config = dict(
    num_hidden_layers=8,
    hidden_size=192,
    n_experts=40,
    experts_per_token=8,
    d_expert=32,
    d_shared_expert=64,
    hidden_act='swiglu',
    moe_layers=[0, 1, 2, 3, 4, 5, 6, 7],
    router_score='sigmoid',
    normalize_top_k=True,
    routed_scale=1.0,
    balance_loss=0.000672,
    balance_bias=True,
    init_std_router=0.0116,
    lr_router=0.000484,
    num_attention_heads=2,
    num_key_value_heads=1,
    head_dim=96,
    vocab_size=16384,
    norm='layernorm',
    norm_place='pre',
    norm_eps=1e-05,
    positions='rope',
    rope_theta=10000.0,
    rope_fraction=0.5,
    qk_norm=False,
    attn_scale=0.102,
    tie_word_embeddings=False,
    parallel_block=False,
    init='trunc',
    init_std_qkv=0.0527,
    init_std_o=0.0527,
    init_std_up=0.0527,
    init_std_down=0.0527,
    optimizer='adamw',
    learning_rate=0.0012,
    lr_mult_up=0.668,
    beta1=0.9,
    beta2=0.98,
    lr_head=0.00979,
    max_grad_norm=0.5,
    warmup_steps=370,
    schedule='wsd',
    decay_fraction=0.813,
    decay_shape='cos',
    final_lr_fraction=0.1,
    batch_tokens=[65536, 131072, 262144],
    max_seq_len=512,
    doc_mask=True,
    train_tokens=850500000,
    max_steps=6824,
    dataset='wikipedia_en',
)
Below are experts of layer 3 (counted from 0) of a mixture-of-experts language model. Rows are named router (the router's row for the expert), gate (a neuron's input weights, with its number), up (a neuron's input weights, with its number), down (a neuron's output weights, with its number) and show model dimensions 0-191. Each number is 128 + 32 x the weight over its row's rms, rounded and kept within 0 to 255. Numbers have three digits each.
After each expert's rows: a language model's description of what the expert responds to. This comes from a sample of Wikipedia text that the model never trained on.

# expert 39
router:136119095099079100151122196097167201161092133104089126178153100154067106133160122169146116173151150150079074144126143124115146087075114150085159166117054146064164127138116088225096105162084067173159164159087064126134166143102147135123179151135137149158110156117166175118152121055111045092139099139113154150161178086147116118148145141190139086101102155096171117144160136116142087113127102149141183152126166133140107079082117153073095132154130068146143120149130113149124094141153196108147089157126111094102126118138144102107122123171115086090111120163135129125076100089148125170
gate0:074157151129115122148113137188075173123046197096096108142134164149102088085149139095148103142164161144153117208133133144133124147111140161116078142113102132173177180137146130135115130121144105213129162118072061051143153132124102180119099118138080156116146162124180103102124162175107045151165091154119129186171097110155116161127225149148137147118135156119153111126112099119107137076072142165190135113101175090113146147102149117163129112170118114119068148089125080150095145119139153081122109121171141115152148101163151121114100122140138078167097138160089113093079110061141071106
up0:125145132138071175156170126147212133101150113143122142118150139125122165137090147125086153108141113138135091158113142142123104126137097099150114124142159095127152219106108154151036107139155155104117161142127138181159112088123114145170101133052148137140100156164133107092061161145076173113091107096075132124150136132140122211123160108082076196178139209149057143110128147083138128135153121025156134105127123090167117121110153092132128109151089182136143093145111143170109067080157163094135132133149113093100128139163119127140088088088088171161047126091119123089172183143090116145
down0:072099108096165118107102145103106141170134237113103154199108062110121076139126104135151102169157106105099145157134140143123164105154184147161126153162160168147108054107164098122167157175102130118128144099145092125117126165129132139090166121211111120154201085108116148156132119154116114120202135126165161171144169184119107031157147130142147099112104108114104095166108098169114101177086082161117054147118127118101163160093127107041126139136148087119128152089113122139116169152100103171108112085124137153082094090131102141139142140148145147123181142128094084137110029138120147103
Description: Commas, closing parentheses and quotes after clauses or years, final year digits (2001, 1943), and Chinese text characters.

# expert 32
router:110100092132154134132096139053124123175124137105154114143155104093088126166150095144095089139138190135088139105125132135119124078113116100075122138172048118136091156081065074190084119116173072094181141146117098158136144156083160112140104219149153165112123129098115179173125163080133073143160126206132159159114206123131132163099161130141139052101124125156145105160090198122161093088137135126167139119098209176137085079118138117102097158084104127143151132164107184143131077140162143138192139114128107142147105182131136103130140147139126145079076111101094112142096138108090132181
gate1:046133106150141137133143159117100164170173100100022116178064127135134145146183113125092125163160096114093075149107143070114100124095167127094124184116161124077113189164166143161133122158059097104116105111167082095069122134085188154136165157134138090167094105152101127120147144088188164139118128084139060144047145102134162071123080141139117170155099183103093088110130114088141135141139142140080171134141137150132192134107115169137112169128128120160106152141096146097089129151147141117074116178101112158111172115066183123155125092087142129169110179118130158171119173106144128123
up1:144144121143152142133109112145105166139137183107141132085144142146108154090136108117088084101124155121099112135151122106121134105150119112138122122154157102176089096088171147084118129190136090072109102108152119081106126053129070155157088179130096090112098099123140063207158157110161133144117134091112058111103102097137177132147164154147093100164177118087083116125161174145112093070157200072132189136124145095129210156105075142118153134123152149139075125167181116171128146131124096099106161135073139115106116166121179124161149134075082217151121165083054116151143155168054100125
down1:141154092051091111105098171142070141085097161116137131111194091180086153061089145104150117132113195160126125089144162099123197138122119157136125162175087069111173104177171140099141192112146170118113133146147125152079115086113107123095089109176103127131120111106077080147131088103115128083119131183152114035136144087128088085159178103109112100145172088120088169107182150143140109110124142132191092134129133137158181108150115142165107125182104119177044127163133132090199082087131110138094172131143123155103099113160112119137175126157081173149155153130126124160179105115117109088
Description: Capital initials and early pieces of South Asian and other non-English names, such as K, Mur, Sark, Muzaff, kh.

# expert 29
router:132110074129109147112129214088114185146104163137086107162125116108072134178115191132143102144115145205070095136141131114144134137134127144104200163144070150110123122115126067215150129142092078118160155151108073130102158115069138110158137152123155128192155157171108172152156130089150097143171104184127133122079136091150117114139143123166168101113100089085166116141104200115126120143124137100106122121129109159158104108083121140084078187119125181117162135122137140134145027157154171102094110134096100078126081133115147064126114156124137077108111083170082176198096103092151119155
gate1:081131123104155229158156169096119100088120116095098133100088104168126143117171074106213113150175107141109132129136144134107144170147084103134114145168151146156112094113145177143144106124091114121126125075151103109138133143090134146126136137134102079118124147109109138089094089191195167143094089117090106163129137129114082170165135163060084148195117085126181118079089173171093151155110155103141144188112087102128129160099183117099124131174145182106126093107182141122136144156099105056138116102105167149129100163135145109181117105067040097185084126119161106147067196144110141110
up1:153089146135149053125118061189166153142108149190109175178120134090124116065178249155155120135149127100051093116127134155144079135112124122149105137117111115141106146066124099142126150128147122187151113111163132090098146145103116153120144141066075141165108125117149209109168127166141163121164086180085126188160131110106143137152196126091150128118140137102139148099111120125101153131111137214110133143122139099152120161147173100085199101128145124114108115138171098154113123149120126136135197151169200129121111121162131133066067143130088154089153130085074130094065176110147105108
down1:130195120130113180132115129064145131099124151157142147150170151171129162102100094143068188192116186111138119113091162089114122078171097091103201104122111120072100080173135104082158128068140102139120125171113156149150094103123152132048113166135116172086104139116138137115093143090058111134095167061128192095117179166126156131104096076164121143122106187151106153158175146163173125127140084074133126075194143140075133080161076138132127149143142098173170148114083152095132128121121132128092066102118068140139159108151135123150124165085118161134142143115187135184141090131138186125
Description: Pipes, dashes, colons, heading equals signs and line breaks that structure wiki tables, bulleted lists and section headers.

# expert 11
router:102142128153078072111120161136177080156083145184138124144124084159055085205158133169125159130123151167089131162098087081112091042137153142101191173163117123080144170196094099195139076162109103038204159164120091150081159159120133076130099154136130156107112165132150147188120132087102109077178116180142134103128139115120142100084129140144115095101124133134137105101153183103129113161103082104151129109129127139148128093115137196111112165139063125132168138144158120154122067138128160134185173149122142098081129093095136106100113129106154124121091085075118177141160122153120150154
gate1:107171133148103171078157169171105127145129200149128096125169137160075132118076116156084148149141128086104134133102138154129114090094131175134129159137132118194129131104112142074158115122149116134133095119134121095137107118162136190106103138135121074159118130153169136150092095150122158122112084113119116191109163191197093152136203150112124152077110125142021044215124119188074097082106112158113128079209100127197126097096080125109120117100138119136152132133195108132142129127129079115101137114087123122104112136123117143187129081119114145102105041123102088115116120123121058075
up1:151113118113167159142106129092125126047158128129122126190099085124159161057163152163071110140168114144130126100125153123190117184089065126108128077082126089046152166154110111133146117077093158164153159129100122121126129152079129128084106132164116111173146101101111154094144145104125088148148140157135143175083107132080128149138125099174153116121110152120175153128135144096211130117186148145064108147113124141107102137217164113131108110135113135148187050182092120122091108110078142181143104096186081108159080182133138105097131161175144114080107100142143174179081156068157167127
down1:061097124117148105071165193159078155110152147065141091106136159086082127135122120176102128156130114115059114120106067121077101124078094164131107160132169131132081158113140096111112050093113131131174100107103098070091127108130116181152107146119144110144118147167154129155147174129171184169178046128140138195162150147192172142157189177142115089126161147097076112171139131171131152098137143126119149061149080158148172083115078165169137131162109133089189180124138116133132121128122086126137069117145108192162124173167154132092158127098131115158142094071139083153093143130125120133
Description: Periods after abbreviations and initials (m., Eng., D.), spaces and table pipes, and year-prefix pieces like 200, 201, 199.

# expert 1
router:093121106084076088147162213064133172150069109097124119169126106142100117160129148160107143144137181127123116137132116124160127129130136094089146151171103172061135129134102108220128135173095083081154134148122109168126142121093146057122146136146187135116088146133207170154130129081191088084134132177117112119122150136082117122136082094153132116077064135094177116130105169104189151139117108094156126156087132175120142094072112129118102157129113093172134086139109174194123082105127194149132182134105127115135151175119155121110128132122123133077095076163114180167092111110161041176
gate0:100138141113158152142150083112105183140132206135165115110156202123155114104089152068112105116103137122095089107094128141110143086161142112145101127174134138130080126060116130117153099148112089144127097138152168153193121152141057183095135138137151129128124138200199117114090132133175119134135081095131112174102079057131140101160116142084124121134147123159079190105149105193101163179152159184077167150097124117071128151106118155096140083129169147125118213150108136092149118116103115122048076185149153185144128184171162186146107115093155097119099091137157140125068154110125081129
up0:142133106108109117123117106204153189138178127165119106142099144171166156157086096117126155097167114127113099132144107197173081100101142172122135096097165122173099136124115151139159118071089147098098154206123120116135147079143146094187143119141169118141127152144153109096176132133121147115212142092126150110152149129143107150118135119126109119172146124089121124209128113139150137147149162024100150122130107145102116067064138192151156157115037114129134094136087040121097116094128217114142142127154104139145101022128126164121090077104104083091152089147164124127159172147132108128
down0:110090174159164163143149103048122064116150132065139120132176153084041076084135168120110104155153146152140112133143118070071144151134129111144098192145099156092143142112117109126103100137143163085158123038113134118169132166116093141120124179141107144160110129178138154167090098141126123190064157104127102168092147142117128163156114127112158154092093174146195136078110164175084097126154110175141158154149125112163131160175121114109140103144200159117164169062170190091150140147127048152112149113099106071113109204140134065123160096124138151156099115141109149170099136143110128134
Description: Single digits and short numbers inside figures, scores, district or model numbers, and tables, such as 13, 3–0, 7.454.

# expert 36
router:125084086158098147163122155103155135137166141151120112139119140075118111151096134157132087127104139176075085135111104117164090075121139097101146198136115157110141156126100115164134097083104109107130084137037103169160148151108129122176209212126143132204125148141163157138147075086132116150176142145128108152107193120179172123130088094141153144135056164128155096096169125119154121133141070115084137081156145135157120066124184109158107155126079167131136136117139114142130074139097209107167100124145073095123132096133121100115115086144130050135100064148164121170068068127143121196
gate1:169116126115177207146141138146168143128122077161182183112127121121147071121056086163070107160119094113108121122136157131089157126155186057179106133149120165157121130113086092124115117121086134150148118122066164113091069151166158157148127130158077091113094116145167096108114059138102147151142123151102114171127184069102096143116134082143197172113120171121130081111164059133127176185149082162080081134152121076122159115131215127163114107122096172125068089157061126135121155133119120117122084104164113177107095143166169125141111138172155111159098152137140078152099129176160146134
up1:115143086138069077117088079158173124083171098115159132156172141165141152099159160173116149199137098145085086147158119073155113110089141083165111134144095089096076165142158123092181158148130133132090113100173133169128100172119140167177156121091079114099071144172131122162111106066108074145173094075056211167087091199135100142133126136131143083129123150124146143163068100115126147080136053126128100149169115157111132145095125138094099109150127122115084125228164124132084188113100133162139153093132169169112128171095116133130154135151154086106142137085128125085119126128092135167
down1:141137074083125136109111147108061108077105116114090179085126136160120152107168107064082137075145094134116142128093167101129124120057166149136175129179185148168120178138115121137155071119118151097068069090087166105145180093171102123124153125111133188093129154133129187129119102078161094146170144090175082163059103130101119170159131104115194116111113091110154083093180156159131142111096166142122169116112169059155138137130144110140176135155110166143130145147142182110099148152082144105098089095123134081160154075144126129087135156109141162146211180123167147106110198094106098157
Description: Single lowercase or capital letters starting split words, such as mortgage, fibre, floodgates, and spaces before numbers in tables and lists.

# expert 18
router:137125069112141118082142164136184127141105110129132151154177131137124106157132087171104114131129110174114111135084128098141087112121172058091203129118088192082174155133103135191144103122102123124149148181042119181076130153127148131142173149166120156181134147126118103117135103098110099142138182160169167149100193134126114127092085141173189122087121189072134075112181136049180086122181032119098076102174102142139103089145138120140119086103075126137173109126129144161105101122147169100130118138162112110146108131104173110096111108144121129101091093148148176187088068138146127158
gate1:123163148183118094042127139139126152112113100086141112118163147154131131141091108140151066150086131114148159173124167158092118110115188068131122114075082081085193171174159149139171117100136104116132117148080110150123110128171102150144131134156097125126146092157113155120129088166149123143124149111146118127152154096123198115123141154116147078079162103141132142138162100032118094085136073104086144058189150177080146103150137163141139102120116156171154165140120134112077154120100157114103152201097135149119183147060124135103091065126127173185200145183147098200167096122073154106
up1:149125143067117157149112199117076122126133142194171130136109094193101110146108103140124180099056156162092108117142071137127133113118150159065136141078096145094094162176119104151134100090122134139131162173195101119083130095131160134081102142130130114117159209105141146147125166108186094120125146145112117117119116184107125128155075110160135165135112114096181077205116114204144143133104134075102102119069154134164114149098141107095135149153165083065140134094183170175138092139161124173155161154154140163172132143158173141110174141088110071033096128132086117068104124118143102129
down1:112107099127112105090155102083132146072167135079184147121114144088110198087114090127121077188087140085133095170100107174123093151130111101099153086107144081093131124159121168161165169148068087160153114133082131175168154198150138184197080071108168162149152135149127135066147042186162149109131127142163153176108172088152124158113145122140169116070132084121158162167137127077083127145152124098141103187149097166119112099096110139143105109115110150141110148112140112072145112118161117165094152160116187108141139080096186110091112114104128115213150138149137134107078162135071135128
Description: Articles, prepositions and -ing verbs in explanatory prose, such as the, of, into, between, having, surrounding.

# expert 0
router:113103048111122119164121148069102188159076110133129164164092117144106148176136102144188125125103200142118096139159139145160156145119114083079148136193074135091084157120113095207110150140088048108192118187137117178163177124117122074093184157162107126139092187113133189146136099106141112101110113150115143146146145134108106161109134084153132097117090076104112076151130214138194127092145115124139132120076190158128079100121113120121113157096111100125162097115127176134087057120121188137127128143123098105133116171104152132123168145127125138099101097207132145159097095085146079144
gate0:103116150111136133109165120159070155079142177120154122087141143146119105169164137109119106078220147052115149105118133136092157164167123130176104125143114126150125146097078102188133120167131119157128127160133169122147094128183099131123143171090161125162083095176101128133095197106047132151129101119074160122132155105142188167173116148165073081152136172139113136148106156125099090084127110135183137174074144139066100097095123126094189090088144122132165137163166127164103104154121095155075099065154170179074135120142194099153099176136091140091194111122118075110162161096174151128
up0:126185200093184102174195089149100157069185171139153147137102166124159141131128112093145190091143171079150156140157147144105174173147091116137089106125138128129130132116137099163167149176095152168083162149122089125186137094181051099145131090118103081141080105157096138126125172151067144139142181116087147073104085123146140178133095106100118137113147086161115178132110145121102127051153130083125141172134121125095151135154115149096187099110059138101098044124155139139083148083107140123044120072145123123116157117139172164107121162109082104151140102190122097129093128153112149136
down0:162145134172104154138073171100165104188125060136113148167135163096076162116083111092163116159052131187099105108120123138167105041074168139109157127121144130133129166147142151080115101095128153123095115091102090131096142148074186122140122111113134195103158104113160150157151087145177128107143130146169085128126139144110030069085139144103201143123090120137161132145151099130148161170150154141101116116199104096195092170163149119152065136128150158107130100100101119138171199106157134156211135165108122111169099161144094174122116142132140100119078137079107132095114112170085158139
Description: Final or middle word pieces of personal and place names, such as Reventlow, Middlesex, Depardieu, plus common first names like John.

# expert 31
router:124096112122101088133120202112172179130110116134068140132153083109081140164126106166084095193150146197105077154145130121143130119080136170069165131149116134128150122137115101111111100130121066078117158127072105144130129104042154077125155158109168140163150132054142161178165124030159041090134150178143113152137120107132130120135098133144117093113123122065171077157089167106200091159169092100092125152095132163184122086118160093076074164174153132166141126130137138166136099156145162169121121173113128116101107137134149083131116169139153085104145076133101124174097097130145122167
gate1:088109152095065122127142113094122091054144200113131162114151108155117129107119079131119106131226128146126115135063120182104119120150149102106086152119145085077121152150121137148141085165091154101132178127150094177113083176097164062094130153203068111148117165116128127103104124108171100140142148096142147111039109135148116172182159102081115191163134189125152158090155122050115135125095092177114136160159131148123126104098117178155127094177102108109202140121137107126102130145120099152150131119136124082120116110065150116228112135111164122136139155084126148185096130076166159139
up1:155119121155169111084141176116096154083126085089158060128096125145127097158160172129154197084112120123069135161141129113118138113143146106114201133125102177145140171121123138161150167110143077162182063150109113134091210103161113182158079122117146158110121151115154127101120079156081118188199103141120155131180174110148140146114122116168161103045101132157098080134160159145143103106136102104152138119143126153154051128207177103126161124098119097163128077138095113198076118115122139055120174128122121145150157111158135103089138118137128168086064141118154148123130055115143070087
down1:122130147098130158067127150060066134134181109110090148119149131165110138072092090126155126169148059082194116159110145139098184099114175128091120170167135157111138144087133106132086126162178192123142159166152165163085126105108112142144110094148126151180129147078122112093125132151156141109106167092121198150112156123137107145101112116106204146087092210139130075109126122061133198158113107129159119168170121111140072101164147130183150146191068152141106078146135108199132127128144104086121119148147129156153109093071103177154108164160119130090116142112194151115056123081094121106
Description: Pipe separators in wiki tables, especially header rows, and capitalized title words like War, Cup, Team, National.

# expert 8
router:127131090111126069110148162126142114099038109150099140212190097137125078138085125168140137161145117147166128165137166085162106097078121117075185111097117162115153170141135120170141116148124091095199172130124157123082169174095153081106162147129171170176175131082112113162129115105121113180109176204137151127089179132145106111136050086138150144098067139105176073108173156093161098093171109149119117119110112172127085052139147152127092144099109064158150097120155162155138120079145135112166151152136106077182109132108148093117140087150143146110098079173093165151124125113116111166
gate1:128088103177143123196125102116192164131141181179111134163154135178126105127131167165121129174125151078104132145115111156106142128148171130059109117128136128168069113114074086125138162123148132066067133132088147109113042164200130103114125147182105128109134125141133132117166143105152153148126147104148076104183122114092149084111103081137109146158110140100089071137148097190107141124083158112055130123195121119151140057098105162150124108141046141154087202120144101161186163127096154137162080134113186153085139145184062129136119148090109145161185134184138151103152112168106155118
up1:152144148141148086137060074125182119135096138195145152177162153142131106168145146136097159152136109120148157111127126127074153110165200149078136122080135114181090131148111102114133111112167143174096152092101171109096104184219113119107122153114125092106166097189083125113166121118137112156093165076191102152190128171116167073095136096128083141130110127099150078166160136145085124136138092094082100112140110060128125068102143150145141097134091123151080191092157124106184170152109139138172112123108173128050142101166104166133121129081079192163170132104150149106110127168067155098
down1:116178206106113116092129171081102143189115099101051127063131127102073160185138157110156111102116122168143144106111122101104091154130126089150122139125114177172113128154166137088139171111094116116111109130176166155165126124130074108108121099097106057172169137108127120128108132161134105152067189148121159160120147108117142166114200120099140081119157118164148121133215168149138124094100153097179214075155167125114077143166136144134150117114140095165131164134104089126061184161094088114136116114068122152106114142025115107149180175120111127148108155087128121138076136171122079130
Description: Function words the, of, his, their, and past-participle or -ed verb endings in narrative prose, such as occupied, cruised, applied.

# expert 16
router:136089107120109081088124190069111099127147166183091100155127107083076113148102154162143110178114156180129105171128082108149062124118189079118173155114098132131163120178117118135157101111132099091174143118141125156135143157132194130136127130170177123168135197092121156148177084113092138125160111182108189114147124163153188089083091142179154066097104141098127092127133143129158128141203127117100145132078097131126064090117151125134041199140125127203165140148118141117079046146076189133141159134120075144155102101060145114103134100112168103136152120109125122130114128116125164113
gate0:137136128099112162113168127143043123110157131156085072124110157154139167100146136145121138122147163172112075118118086114167118098108145102160121131115142124091138090179108098124127138118093125191108086074122147163081106128139186154150201145136103150079119125145079164090172115143142136122157141080161186149162126135174143124177162149155188028096139148126095168151141112080127170130193081100111066085122120098124110117185093123150047082099126112139169128207192094129086107124130140125124194130156090121122098127141208124142173081085068105126116119102140138125139101101144179131
up0:160108134106141172103158116149080108089168149177099086124078165145174140109121155117094099123152142152135116117128193141148103106125130031128156118090148148082182082121145121107131129130098125146118097124123177158132131156166218140117172134113133124122138107157085100139135072136093150151182150100144143159156097103206136084186106130139152075142155180158106163124163082094103190132170088088091123141132104081088095127167108132162056071147115151146182150174153099099022138128171121129131189114143055146171146086132158140135168095097096120145137159120159132116073094150097147113
down0:152190146153121104111100149120128132120149122072121163137138162123128135089140168090122136126060105120176118152144132178146147153129115168083163087199146136165174137131093125154063123115162187142085133114158123155137105163095157151126150076077125149104129094131146113138117100075176069078137086130165110078105105137162133065130130072118106081141147131160148046128132178144174116126084151171100120140134129131140135080046151164118129129217059140121098137084129143082119116133131121091184106127098153114148162159141123067124150154202141064128162129174141118139162144065115029146
Description: The verbs was, is, been, be and following adverbs or quote openings in evaluative prose, such as seasonally, indeed, so, less.

# expert 21
router:118099061156116096119123147074151130161172167154128073141149147123072118142164129128104091143105130119084120167106110133182102103142183106052180143126105139094161164123105156203123099100136117159172142149105117166132154158082120144169158159151155172168143180120128140148183112071062116156107108111113129148147155202188171160138117139155132113086068167111179141118135167066148115107193115088158112096177112135123119048122141129121137138115133081160131151132148104096095031135082154143171153153112094091161125115125150120081131120116125054093096053119141132168122126059100113140
gate1:146194125148164110097129120140117187113160130150072145149130154155120125139174046139204023112117112146175147131119122095087089172166169124143157097124115181116149102073145113146112150082120099122115119136144117170164132201043160118121128146179167120095148102153122117127204077069140153163140084138145125157140096126144121108117084130145160143128134072201079070127112123064107161079136080070181074091169118175134112104164147160156129107121118105176079120107103128118125143168127189096162138151136117140122106107082153136146160118106139159106121121170186092173121126122174145129
up1:151099164079045153075141188085135071118061090091147171114156107116089127140078151171107178160105134142135110138117095180132153049114132137111120162127114097105086114155167112115170106175149143101155176149110126055134163046178111127133105120115134141136107139097142201058101149154110059102114184150145118124105140120109127141152119119117145144155103143124168135138115145160169130196128151153037144123056182148140099151122096115110098196128200124110181132193108179179119103138156094150104107114140087138127172147140109156104142118183146141107100149103133106124106114170102112143
down1:163142105165112127169147091128160126143105114085098103157137149154149099107149097092135102106154131096144132153145164135051182159118131131125112119101120101117141121119144148166128145103164154124107139103135129169111139165118116096154109147117140172135095113144172179083113092094172099107105136151142097121060085081159156121133122102123141119118100139169095076078119225092168119091191145072152092098134113189075126115105153138167175146110140124132169096101158084144068124112157108090147189145118087148144024139127192129164225093152095140128081137220175091084108127168150070165
Description: Conjunctions, articles and prepositions (and, a, to, of) plus capital initials and hyphenated second parts, such as Polish–Soviet, Sprague-Deaver.

# expert 14
router:096102093167153125078147159100115127135126156105089108152094071091088152129170135138104164179163160131087154154113156104154148094085120114065207155162120141091100171131071111189122113129133087133235168110130078126139161096068186068152149146168132137184111159104117143175122133067134120116151139155131124143111144150089130139068130124145161105062091109153187078078132148139151098166162107107161138154095175159145093109140133081105095178083151095186156141095125147141138075142102155116165134134109089099155091117065133110049135146139139129087141104131153171186168140151145101118
gate1:072143118101111141121167083184133141195157186122071117127096133128133150113183120081087145131189112145150190147106165158148164101138079101139142103073134113073131045111138176101202142137142143152143115123045126107143115115126173143101107106168081105170087095102137151163214132127115155055146144133093143154102126173115045125187100100156098157082141110132189118095128103145119133200160139139176116120113177145146113135078094139154152085103173139172096138120088081114132175140147049072131145147121157102134101112137123126103102130110111121144157111127089132140165142139124072088
up1:140106143149190141182094161167126139070179148129162137073169075151100136084127120177151112141118096113140103104113145154105138117196115125148080086142151144134057128147170104133146159130166134146095123103195154067108117165076044160122090161112080120097203086110128141143025125109185160211131120145150110077051142081109082154142138126160122200120122168128137202128174128129117139137084169133116135120167143123143126105103150110080135131139096127103157120132156153124151149093187084120153118088121064158149136155112168126124143125158152114119115182171122087152089098117141087120
down1:139090098082163131075098088117087167128092086144149099136137117119132114104143123165154138185090135121107121201174131083085146136085123139078095103087087094154171105134142081158135141115162163088132129103146176085163145145156138149121089153080138198111093154089104167109145143182053148124089117177126179153177113124158135096126160140129149108163124091130080147178149076133165116148129144177119122085129095158159101078090133139152095177116187118179089122161170087115135090137076157185077143135125186148098058115089051149163140113092141117117158093098130070149109086138097173174
Description: Capital letters and opening pieces of names and acronyms after pipes, commas or colons, such as K, G, Mc, NE, John.

# expert 4
router:145110077120155128157100120093118161143089125109151133145130121127094096164181145159128127147153146141067125128165126163131120102154144144106132104181055116103109198118103089175115107133103079146205161172119049111133171141096178116108116192116121139092137187106096166145132136075151084111157141172114169135098181135121142200095148110166108038101122077101130098149116179145196093088132142144116132066102149159146117070141134148114142160083072137133149110155131176143082089160136158089155150155141113106112137121127143093125102157133142133038031109107101150140135125048152119162
gate1:123115174116143181143112128094102182053202074088103076156169137200118118060117138158077131120178126088204131129146138097116113128164119110156090108155201146118142094130118147114093122145158164056129183077084156083155176130086123147159110142144134150128101114153133128069094155139131132111141112134147160193171167091160127086175153145173083149140153117136142149116098183134082098098164099168177134114104100124133101166109150168146142085137176128089079098074152094054152115155128116160128115128108183167119113129117084103136121146130076147059048124125118116147121151136176142121
up1:126179138124159146155121118159116156101079151136130099172067091139118122131172226164154077156177151163113090131082142085137151156137163145083123135133089131125101114103081131160134139094142131164137159167144124143084078212077159105159080144165090119159149100126188116143115115101129160140129137164124190113108158155142149144091139109102168112093087180111121148140109140123130117107149162135152088141065152122121171135063164118120076137148113095100103091099081149187122125150118133121137103104083113097121160161111142045060179186144043097123070082150149173126175106204095132152
down1:155101185164108082123141115131046158109182084121136132125112161169159052147117161167095167146137100120101154161106065124111136184169162101122111101144182197097181141129124097116106112132133142111107143128111177144128162089144145111167154132107130175136177100089118122121124133156165130102112121147108127142167159168147109082128204176142047150172156140115216140118024065073105104091097089104171106139134102131163070121135102071061118111093130106149159160149122129086206077134144152159114139147141109132100142113161133100136126111161156153137129119157063120131069144100111128123
Description: Word pieces inside foreign personal and place names, the particle de, and commas after names in lists, such as Tecklenburg, Kubot.

# expert 5
router:072165100123092083109103189078142149124144187120104176199152087073096106186158119150151124119131125177138083188121122098114103090145151109108167155137082165133077129122113137185110089099093073092163178139107128163100136097081171131111170162159137153190155166073113167123160086091091050143155128138158171171159172164112156081154137106157144090098115121125126069164162128125140100149175120075198129090137100160128143080145155129160083173134142125167152070075139123122096108149096129106107175125105096069159111110111138131067145102127152159074083139103102141147136098146149127148
gate0:144071099130089167067095123148069121100158148066168124149135142130138149135160111102162093089137130113146146086189138099101082106120142111135112074125155131065092053157158102102173189113133183153113126179128137167103108101123130223152172092139128077112150193141102084127114157150118107190124160109115174185127108101109091141158172176129129184088119110129124149112146107073130134104116145111125154100119146102080166168120142087138134133081162140079184131128190064138150168125066119106091199100156139174132101120121175163127128064188085130131081135141134108107179107110125132163
up0:077084109138108148091202183142105147163113093171117146144077138142092135121093086160155118149105140206136083157124077085073120154101100132133147113092152173093126166068159114181160147070160132063160168126150098127097097147102169126165136143162193123146137180101056136101129159093151112137115131139154114110118123093177089121091150113190139163156151064113170168158100100117089089086089119101125161154174199123165164101099154176136110147095119119118149165172150118188145112100162103145116107122121132100110112129112158102097132103063085142113158130090182151162171094198163090125
down0:119153185116173114196075146120134151101181154118185082148135064139175140116155137112073145080188153066110154135104111153189087128140151115174099133155155100163160135120085158146143077193156104184155126199083203097166163105143124133145108115153077110129120141114144157164174111135131128076103094147098111082122145146094186124165097198118095105152121114144117126087099129106115122067194117124127150092100086110094117109112124086082127164176122109088149068138118142114099134114086126121115158053136100140174108150113121186138128125189211133129134114147077111148079127118108165140
Description: Auxiliary and main verbs and prepositions in running prose, such as is, was, has, in, during, and nouns in idioms like in place, in order.

# expert 30
router:050119068183096127140137164109132169102110120123144125110113082142112134166098100144129147157147162150082080161163145086205134072130170109100161122156100118078147184123078130178120108104133079144138168166120135098135182094077160092136139160122118160173103173113106156185164125104074090131108115147113098173109157098091152147133132122114120114136102121081121163141129205087153069145167135111115142134140180155173158054171136138101131172076121100180179115124157133123099091127093144085150143176165115061094100115114140116072179136083130099091108076126110115206140174099100105180
gate1:082158124112141167117133142112101152161128167108139078115112150066119125146141067142104062150137219157063107116191128082116086105186156127163077146159102151069135137156108155113174153115094103129115120118170149080132145125115129157110163137132081148130127170092052083093104142191099094151123165133099137169050191111125088114114144208196115177107143111158107128096102167141137101064080135103107155102192122126101121117082110121087137190135127158147120133089166101149169120151128136115148142142153124095164098113132129112080181101114119149135194159188093068110108098145149120167
up1:149068123080116087093094170092127094070096081166109161154144098119138137144101135149140203107124098112157142124077107186095148129104129161038150127070098141143115072091105096080092113141119131110176131100088093131117109133140158146098138135139148145146152087131203206129133117071152150124162111167160145127202048095130134107094152058098211118131104143139160083139123092185139177173142115186172092158109114142166121089144129151142090075143155145142173127177107112115144127197132125134119133094098130161154123142086130121142109143189156124126083116098157151111135102059130179130
down1:107109090117130136143077139144174139205080128165164118115109159022178102160092154137105097128126174155108116180167073120168159117117147148178084161118104142122104129076095127096188096128117136155207148105130094102143080090116129110173151172207090111166083140124095133146168137131093095141170142151143113175113147135115156140069146163201109148142109105183165102117079111130094166096137155072139129137182181143141059163137135144064106152118110132117142142119152110155169139179130119126081089071104116119115161117092123084064171092087105089085133098165099118132164139151135128139
Description: Capitalized words in song titles, place and organization names, such as Back, Started, Radio, Logan, Town.